Below are experts of layer 11 (counted from 0) of a mixture-of-experts language model. Rows are named gate (a neuron's input weights, with its number), up (a neuron's input weights, with its number) and show model dimensions 0-127. Each number is 128 + 32 x the weight over its row's rms, rounded and kept within 0 to 255. Numbers have three digits each.
Before each expert's rows: "mostly gets" lists some tokens that are sent to it at least half of the time; "comes after" lists some tokens at least twice as common just before its tokens as in all text. This comes from a sample of Wikipedia text that the model never trained on. Tokens count by the router's weight.

# expert 61
mostly gets: " Country:", " Born:", "Personal", "=", " Genus:", " Species:"
comes after: "\n", "-", " •", " /", "\n ", "==See"
gate0:142137131130111090172078126101115176116180140133160100127179133164058241148147127101110143134088076140124106068180128143082080130145133136145138129115108158168108146077144088090112189131125139098113111118113181138089101193104172186075111133085131115149129116120104172128089123131069148061134193151108176106184121142097116100119134187120120134139081114167134103093118139144151151074138
up0:065114143112165140125163132074130102053169117145097133123095131112126102135154121089148158087137111155176076139122082069154112094173133117170163106099114106147099146106102138162114152183189135159106145151108151160104122071122103168140143158125082148118107102115118168155118084144189119174148152170171140157166149110145150227097143175203141111102168178099093167150087144155124194094110

# expert 116
mostly gets: " %", " JPL", " MF", " Candidate", " DF", " FW"
comes after: " |", "|", ";", " /", " did", " ("
gate0:080121119049162145152122071145120144158107160104126168135139132104143171053095142183131166056128148148099147161111103135084128112092084108131140130183136082071130128081184120145111125182132059100133101150124148189085146145143109101168148118150196091135127124079152098109094216132147102133076144107138083115090136140141091151134066068116092104141108089103107156153101160128150137171118
up0:123147154119061083144112119149077142054154118161113129123125111102080177031150176155177158112128125108100115041070090112186119131123157132138180080125109122122135115091082113096118136080106114135124088100085182144135124135094055120081072118125103107114123107181136107119117160178156105135042147148152171110118133099142141143190149146101086124142092105134150084146121120152113139180134

# expert 43
mostly gets: " After", " San", " At", " post", " before", " Jul"
comes after: " the", " a", " The", " P", " during", " for"
gate0:126138101096143104137131150147169073059185099108139084124184176169126102164125161146183153144148109148156101167176151091138136088126129101096132143124156097200168106134124108103095114133105159110128163113142055143091090156142077088081116149183118119079133134142187184116158154128113043124111118147057098112134097129173135162156091139139080117182143127170111083134146113118129116068062
up0:104105140115154151163127060122072161067116171121126064139099178105119080082144099114079123153155100092155149133111115126122111156104114148116100099124134113094089122182159097146155166112108140157095144129103183160097119118144107154122047179144160122153013133112113099151076103080113138142092106117193064084127179125116108164171189107167130091136170132111138107095095129169115123169103

# expert 32
mostly gets: " \"", " (P", " \"The", " \"S", " \"A", "==C"
comes after: "\n", "-", "==", " \"", "===", " =="
gate0:118161116129128083093110100180106035120141150096175131163111111102105107179092137211142161150137118135191107155090154123127085132108120111137121031159129142125073074107116154099148145109115098143110094190111136178124155142149158083082131155102142129099130132152118168130153102125106088083123097167167075158137064087163142178096125112121128049175118153130134154132174136178111144184154
up0:177154124138151164105131120162131131103103128164135107086131084080160130112082112113105112125117103114165113165136094139047143162130162093174084113078186125141094117206056195079154068148129100145125141098138087088121161127128162083093144158148118141156122130090133177135077109068090117139106117154122186141186129073100153123184088176145097132123157150126079188165080146131104089117136

# expert 16
mostly gets: " some", " many", " several", " these", " other", " well"
comes after: " of", " in", " to", " and", " for", " on"
gate0:130140162153105125117119158116130100085127144138142115146131132074104138134114157122106105134180107085160112078176183130173091080132103119087109139135169155110149117072211173125112141094111168144104089083138194103138111096111113093125129080093192151128153122094179180132092133171122109105121193122105138083166140117118067063173175154093113112130126101123099094110103067109112036172077
up0:116216165099178165194106137082142141126139104137138138135108110151137125122187124152094146113138108148127195119154077140134142142156103118188121111133089110089117129119099145137141058158160135142088114122135130063106080130135165121161180151176105103111061074123136084138136103101147170091186113132183091146076193157128092155127135078121098057160150152098117153114093132128181143055169

# expert 115
mostly gets: " song", " album", " film", "==P", " Albums", " phot"
comes after: "\n", "==", "-", "===", " The", " album"
gate0:106178127127070096143112134147110084136172078120171129199143160145106172144109172084112134087157135081140149125131142133185098109132161095156172192129165133156133119126124104097140111116100164135076160099166158107157136134088212051074145101198148135129147119129179124154122070154118138126110155144115134052147135110137178078149082099173135153113206087135145119091178098138117164116101
up0:194097133102094187035219173155200081191095138211093053092127107133143189102115122132176113127126124146084104137113141119101143167141143111131132111135108117159127132157156129120105099123112137129179131105102062143157135148088124129158081084136173117151130120073160134156145107132168142136123149128078130110128156181096152117140086149191153111168154123153151148113120167139144089184144

# expert 28
mostly gets: "\n", " '", " MPC", " Mc", " “", " also=="
comes after: "\n", " |", ".", "==", "|", ")"
gate0:066177149110126142117169081161139131189140166121189104131128116101110135115094127167165142134160115090154133136181105143114151103169130162120131103152156185180126109154074144147079067135107171108106101108079174087134159139112111102130126131128138209119125101147065161159131195111102086184064138132172173207160164130107157168129102096163136071164134131145132119061098149147101121119169
up0:172105134156119151178145149125096142121112141112152184205110150158094178114109093175155147123108176124136150095093118120096182096167183141073126136180090087128116138144155147127154113095180145124159131088166093133160138161097094120137152086133210126140156131169153065103107131189111175115147187105134112083118123147141122140091174142096148213163140177109101142140032120082126165128140

# expert 8
mostly gets: " the", "The", " The", " its", " an", " their"
comes after: " of", " in", " to", " is", " at", " for"
gate0:143121102134156147097172124155114114147151113168156074165168161136104132134129153104141113156129122150112107078167102209137131164086093175114135111150122147113191116153114119103067126191087134194164072105124129101089121141149055098173134104127108136126112195138175149115051157034135159131120130088120127115113155130099107121142072125095173080133108079157168141139158052180104120142160
up0:132178152123153188151154127163148140141167119052148128104113051089133170108109118132097187150109118129081101092133142196107087148141146151137134149166079092081096145170180071126084111144132066098138159171107101127075183107119113064109162129142086186087158117132158128164115134099137138130099171131124145126115200139097092167124154098148124120121065107090144175127147115168060152112088

# expert 18
mostly gets: "|", "On", " on", " DF", " On", "-"
comes after: "\n", " ", ")", "|", "\n ", " 0"
gate0:123102066169129169141137123118246115165150109143128147129166108094109147102112123108071139151167141141130081114128095132207147129103136112166088194115158124099142137151167124130131123141092101097134096141114065114105093164088127171100170101142115156150124133112193125107122127157106159093062069158162076135103160111074100110187119086117175147136156067177118126093105162162195112101109
up0:147131165089118140075116104111089137031156137106205147155067096114123134183131106043140128123148148097153198076111140177126121142131094150115102083085105099140111104132170104134097121137116104125102123151126103088181180152063106070175107140101128135111126123148082182175159092132099142112068125082131118122111127109170172109091113091156144147078096159123170105135088108104118065120094

# expert 105
mostly gets: " (S", " V", " (C", " (M", " (A", " (P"
comes after: " |", "\n", ";", ":", "===", "–"
gate0:120144105088106140129076155164115087165158054094060154106123157147168122129146132136133088116124104110076095183083120087131140060144150090098102153145114116178170188136175116104178102154087170109085098094088116148100120096130127110131088124124158125068135177171185130107130155136077136069110065131132153161182165081139151171124106146091127098168174136138124149176150174085185122134116
up0:096158123136091111083147163157110147071144076122139078131140169099155123101106179195076129086123144122123152070118084124182112189119189130112109140166050210149063109153101177151148135128127177109102169121119167120135128138151094095097114113134145123152163121087090078167125142120101154096095135094116145082115125121135137067168198142113137149135146139107129082106144138181177094053130

# expert 33
mostly gets: " 6", " 2", " 10", " 3", " 4", " 5"
comes after: " |", "|", " in", " /", ":", " 1,"
gate0:115114192106217113101169124153117145062097172118132088145062131077115128099148115122135183104138140112104137091111093142079097154128074070151137124131126110134154119144145116110120128165086101109066081182181141143171149153158130191076179098154124170154151122068092108159124113149115140186110078166112117099117112141116121182141117090060128085128135121109132123165131198132187150176117
up0:139124156135114116160171065066124168104126104122137156158157055085120137124144103127124146183117157108108115116128137172107105159129105148108119108085164147188142153054113109139144158103093112122147102133142139142142133162099133064152231160129170085103105141120151189178111151115109126126126159123134085132066115137120184151069114142208121130163135125101138118175151244126136081089147

# expert 67
mostly gets: " William", " George", " Black", " Robert", " Michael", " Mount"
comes after: " |", "-", " by", "|", ":", ";"
gate0:100076169119137154162148130126139104119086091140166093118143124047124147060156147071143106159192069149195115160119137117122155139143168155084161120105141077147147038111148112125072162138136110149127073083119121099140143114129138120092114161112143177095169066112141061131103145149100129129110127121084112157138191108079145067125085130120121138107156121093084125191114161139057174149117
up0:031143125116101154120115137158110092157146112128100092150095126103092121109097083132210148093153141121143201167081103065123104100089127141068116126108147135108147177146097169056094042125111141174122145140151084141151121137122128167133168181110116140076149205135095165147146135144150116096112106176147116135112092157146151191126187136135157117135107176115117133146129069059139142113162

# expert 14
mostly gets: "-", " known", "\n ", " refer", " book", " brother"
comes after: "\n", " was", " the", " as", " his", "\n "
gate0:154101171151094164132141186130109189136182088109129122180140127104123097138114110146098091115115112142164111123203106120119128124103123133094151161158131115140105078078170120102131096168127090111204208137102117117140138115097155140141153085125119145116131022101062145171055133109126093094096097123091145079165061115155160064157147180107084111116098122154122119084090147141092106157100
up0:192088124138116097148122139230112119129147091180090107116097094174091086107087172120089120112143129130151084137114096173125154129141153093059131151116070134151129112132084101125114161139099120159144144139162076099140150146133153108189085119076099132170176168125125190166136146102169186108109138167119072109129196107112148102073069090141088157108169149074171155116162113160161117148121

# expert 111
mostly gets: " team", " record", " role", " total", " campaign", " Record"
comes after: " a", " the", " first", " his", " an", "'s"
gate0:092095144105143125135182128180213095141050111109094133126120081137064133152147096083166166158116138175144189132131166097085116115143111169147123165123129092160137096090092135140103207133144124180152168111117141200117146103107083122080135121167113144144095163153113089088118136153106174083140081125095138103130171159092113095137151185097159086135095173169105170123047142125125139161137
up0:135139173138139132081100083149136139133145058136208140179125124088156197102150137134139139135140099147095104160171085092147076083095105143078120080193154103182047111116096124109107164162118114070114104100094122072137125128156126136077103056097157148111111131156134157184104109151133133123133094131138098196120085069178113104170126131092119109129204152136144076133115114129151124169132

# expert 102
mostly gets: " his", " a", " he", " its", " their", " this"
comes after: " of", ".", " as", " with", " in", " for"
gate0:118080167162095137068220100094131131151185098114104135124134117133129111123114100163131160133108111089124138151090098117157104194081113076085116172139165134128147102098107160109089130108163092156110037115146130177091116128087139140139098122059135142179157116139137174122158147221082137122121073155112136157128136175162104204146170078148152100131136161100117082072125113121130100102092
up0:126145139100194117142049205141094109123122112100015092126162071157156162159114154129157069121150114141033128135159112126128135122114114126110134049107141123170140153163143103139109125139141173101068138183179162123165124169161135141138125143121124156075141174129142094162098181118111092117109101131144173142100175190115090124151069137143176128112154135116114115142158138109109153078170

# expert 10
mostly gets: " —", " %", " ·", " Votes", " —;", "}"
comes after: " |", "|", ";", " MPC", ".7", ".4"
gate0:182128113144157079140202195117156131137161160097169152133119078085112179079188100106143114120120145110139139091135098178162177139112092138106099161124156131123151093112123132152159114098185148180111067197195115125148097147098154164104078117076153136131153136122082079164106157095115147102101114198145131128175089181166083109104116106162087166159105093130112076145150142116172121123172
up0:109110145142101142101128139163154146177128102137147134090136122098109098127196145171095170102116126101107201103159142143075175146155081084103157148151146117129172193189135141174062123125104103131083143129106088122130100112102152154097122090122178110156092077117152181147110153114131097118179115183168152140195131090149135113088068129094090152072184108074191112182098081133088149105128

# expert 58
mostly gets: " \"", "\n", " '", "–", " inter", " ("
comes after: "\n", " |", ".", "==", " ==", ")"
gate0:062138178123127136120166133127165197138106089139134119097135113144220096101142144178097083124143176100136148093145108144121158119096167137119159135132141179171066109120101114166085117079120071146081151106110111208145145068150143119127096107126145171031125157173121121158075084146129138111107195127137141121104104153108158138078167116109142079135158064140165142146130074129153112175141
up0:138158133153178123112089168162108085115126143112134130131096165152177154089084142109127128068134098135097073131220160091103123118132070118171082142114132180146119159099147146095175108192159141127095152170123145088061137128112148043116149147109064066100148149148132129128140128178153137214194092131175082172172145108136096084112100142154165108175134099126121143142143158147108119123138

# expert 68
mostly gets: " two", " three", " four", " many", " several", " 25"
comes after: " |", " of", ":", " List", " number", " 1,"
gate0:146172111140188174101112169137128153159143119143087152136133177190138088128149056065163118048076135121140140139103146116115121156074095119134174129087141129172104108126098149138169191145131136143148127155094153112100114102113129113097125125065082189157082177052139130153165094156093169127166136060126172188107170152184096092101167129114136147121121093112114166162146172082136131121116
up0:139214114102143122085086168105158127185126110105161146126172154126137115132167133103124091095107099124079153182138200158155112082099146135140165174109108136169163108113063180159170158106120142135141117121122229129052142085111172104116101099167182153104113195131147127115175143075102109092093141115142099146131173105158119129141144173145069139128100111090110144125140083111091106069115

# expert 113
mostly gets: " ", " S", " s", " Ul", " Tom", " Im"
comes after: " |", "|", ";", " R", ":", " K"
gate0:135099115118098115153179087204124098212097108085168098052164149116129108156222122123123137123158130127138158098070136085155136090116090151085126127122153129171111153143148122165116110176159039151135134161121139131091091103106193151109095158100108092083131138161113150091103130077108107113102166104136150164141116075134138119108066168105095109118183155150099148074146081100105124083112
up0:141145097110150116107174144116154091103105114131073141154160072107115083177118103133113139183064105113125133126127141084151130090070140070143142137138103136126086111179193063168131115042100118098136138106097105079125079109111162131084104103111087116115162081130112150123148110126151060156126139156117105085091174158115084166063138135137143134150123122139085084164156057153106120150227

# expert 26
mostly gets: " 0", " 6", " 10", " 9", " 8", " 4"
comes after: " |", "|", " /", ":", "°", " 1,"
gate5:102168110077121122135118098160082137146082146197126178085119106105094183188112093112104104159168115171146085133149074158155132149126165137094125104139113119120106133124121054089114131207134110124115168163135071190133103091109186098106129140161162191116140166101173126125179134141112139183187190179160098119138107172142142108157134112182107174103108125176118192163110130092116110121104
up5:135202098086137155129186106079194137162143142141150126218147079092154160154103154200134114103129154167150092156142138135143140118117119108095109110153114171122167114119126157208156165097150137127170140083099057140136106143173143105071150183141124136134138132123121131123080123135145115159131145108178063144128128171120155084156075123083146189164078150175105208148128161135145080130133

# expert 37
mostly gets: " al", " Al", " Ele", " Clade:", " ele", " Animalia"
comes after: " |", "-", " =", ".", ":", "|"
gate0:081063089140147149137164109103096053091142152172118075117156117102123150176100127169076082137150128070145105110135138120170158161123123129081123108103148127128103068115144145130081100078142088159104153108156144173144073133128124117095103105119100131117143178118159083172150105064197178128098118148058120145140095163157112150186056158087074126144111172135117092156098176128100094168161
up0:193135145132153093125136088151114058089101160109112158167138151079141109164118175081081110106101099037123109125173165151174143136130145145120149185131107139152140192101133079125149178114128169155077150105102134122143080151167165122119149154141048092101111140076116138123169135126157081122103125150160096118114118096103159061142159122110135180115114212104064122180074165095123142123133

# expert 30
mostly gets: " Award", " won", " election", " Cup", " role", "==See"
comes after: " |", "|", "==", " Award", " =", "==="
gate0:141156079074163111184172153161112171107101192140149086120135149114131186155153091173183130138115154123110092084151140090112061154134098123182121156129122101129118165106120109113114119089101148105125170165172128141204112118158099096192140134141187160135168141121118125112159100162161128089105134154102061085125157181122154141108107085121075137175134029159137186102172161134124092108111
up0:143088140060131146154104071162158111085102147122142131116123090047096167108154077133147137059137137107145145132129128148124178115124081125165131125167172154145134148133088116117093168102152153100138089133113155163151086158079122122129114136138125192144156080142121099159130085139100060068054097184121165059117135164149138079145099180140143094090047141189109183158110150133122166137122

# expert 103
mostly gets: " Jul", " Br", " Tom", " Kar", " Sam", " Nor"
comes after: " |", " K", "-", " of", " in", "|"
gate0:093145153087175139103139118162156193113153106128119101121076127113111173134165110115088243109142132121122081169188114200133133154139173129136103153106136092114177088118143098103103146148132145095124179165204141112098104176080131139160120148131099171171084124081086139172158167149087113090125087110144114115145121160148157164136198109099189097132109158153058120127132156153099139139173
up0:087140167148145157186158110097171073080173152106156147096128162085123101120149123116160113120122097137122097163097171169145160134127100109157110137119132111131074125157100106124127255133141102106118136156174137142101128213127141153091116185164123132100126142171136134113136152120105111111121117145164099077095126114207209110115109180094119130164154077099102090067117120152112071081116

# expert 31
mostly gets: "|", "°N", " |", " Total:", "|---|---|", " Density:"
comes after: "\n", " ", ")", " 0", " —", "\""
gate0:166138123169108097123165087165173141138124117124134092179094164126146159168112140074109139108131062143154148125084098123141140127155125132085143042153067167138153124113126061134111180169130125131120075130139132175149088124118202154042046168131175173164121086111127168135112167094141171153164140145129163088133089178122154120164094137208121111142119091126089107167154121137128169146120
up0:158130115107151098140069137118096146121104137136202156111164162132182132122115131163090179147134124138163087126144147110085147111131121168162120144177140143083101163107160140120132209088158068132148055131102119111209106173116131087134146165090150180109185086091115096146136123157114142113164105155135184088158176085171137131186079139069156081095054152140126162138138092158100097141147

# expert 74
mostly gets: " National", " Social", " Communist", " Islamic", " Islam", "gi"
comes after: " in", " of", " ", " on", " In", " at"
gate0:105064114105151117161140131148145181092112107147134121193164133140126125141120112096081050109100071134105111083079110109109184148083110102143133088120092154148112135088125117143108129153159085129108123136108116206104120148155061127058112054120078135144156143129144179095086119169153138123107145151146074112127158206158134150134142140120097059199065173153098147142088158151114160172124
up0:116135100127163192128085072106100132108181036140146101144141182126091151123148148080128119095162111110123119198113127095122148117138159141141121096166167131112147143122103163177136173169131179162070089139086069164153129091157131162112101162061104136162111082128122146144148118071056132174136172078142092095146162151114127083117112141112109096130153125109149134180122114157219072096110

# expert 91
mostly gets: " 1", " North", " 20", " West", " South", " second"
comes after: " |", "|", " the", ":", " (1", " 6"
gate0:139078114127053131134128134152153102138154115145119127136057098167066120121136072148136112136136133096120078096147171076129140098103113116178133150099115103096141125070122151097109144068078199226176094134138151166117108131134082049131116126150122086133078165125117149093160144136112135168179124116100093161136163201140102088116165110167123090163096164149157069100157104084126117133167
up0:107075161063121119112126128081074143151143174129086125096045118069165102108164135149101117103180133157094176147172177118167100099149140162124110093091135156107192186126095166135090168088129112205120124197169135105135137113182111106102132140116104134130126167150105153146082149147188098193111132210125154184145149107104126118119114126092103135123123101135154156070135165146109094126092

# expert 5
mostly gets: " film", " District", " President", " city", " government", " law"
comes after: " the", " The", " a", "The", "'s", " an"
gate0:174115100083122129142159112109127190162135172179159097120139087171161126099138054095100136150118166120152086119150148118124104177131161114190186101174186146081129136085118125061077111114147122075112108118115169144134169149135072133124138138207131139137145136162138142096149137162115123187144144116106077102144077121119111140117169113139174165146072037157060121156086133172130113088100
up0:112127113145145149076094137151114085140148110077148110083117152180053142090105123147156136097111162119136152188104103113136135148174126116072168140096050077112079112154092155167155085161147153118135119172160142113098059130148161089089100138105161113143105210162157158125161160115143178115159077182177125092143178132168133118105166165165156105120157105174124062142100119110077132077126

# expert 89
mostly gets: " Born:", " Country:", "==See", " Genus:", " Total:", " Website:"
comes after: "-", "\n", "|", " is", " List", " It"
gate0:096180164135112133147142080179126091064154104146161097124140114085078145152160078081141136142132115124148045153137094043105144163107095163074139104114095115141159156122126117118090123097176106139118122153162133171178121135188103138118102148122134151118138102151068099139061123113098112108111072153073060099160114129191162191132130124150183151151099135161078124103106183144158107174161
up0:138151133098091085120126135118179077134098171107106096208083124105104052109169152093126186108086102103118140195065128107100154124085154118110144114125162098105168140156152095129130177100137179153082113102126133080125111202115126150110089110118041078177124176125078107099142124139113116103095083146164148153137163111099104136148099157112131105118132062163117194099142177149099109154163

# expert 63
mostly gets: " (born", " Born:", " Minister", " President", " president", " politician"
comes after: "\n", " Preceded", " Succeeded", ")", " MF", " 1"
gate0:073149111148126164115175118077131127138100123087104160129107157058129123168158076091149116107122154096130155097147119122126157104098094134121112116090114165143132113143142207158158126097147101141171124141139142101202094135132178107146136124100114078089149113085183137177138112083116157127023199177133192155123093138101167168084106164151151185105152090174069107128140088110161079146121
up0:130153052136134109119158092141160177212118145130141092138135132079156128112151104068137065127127127122093161139123175143171083131101078072120175147141169176089112089157125077084104145129184117149127111134175105144184182107178158102137100092146087082150136130118130129102200116137090161135144151140140113139184105098114156138181089076083197137146081143100139155145170108146184123141154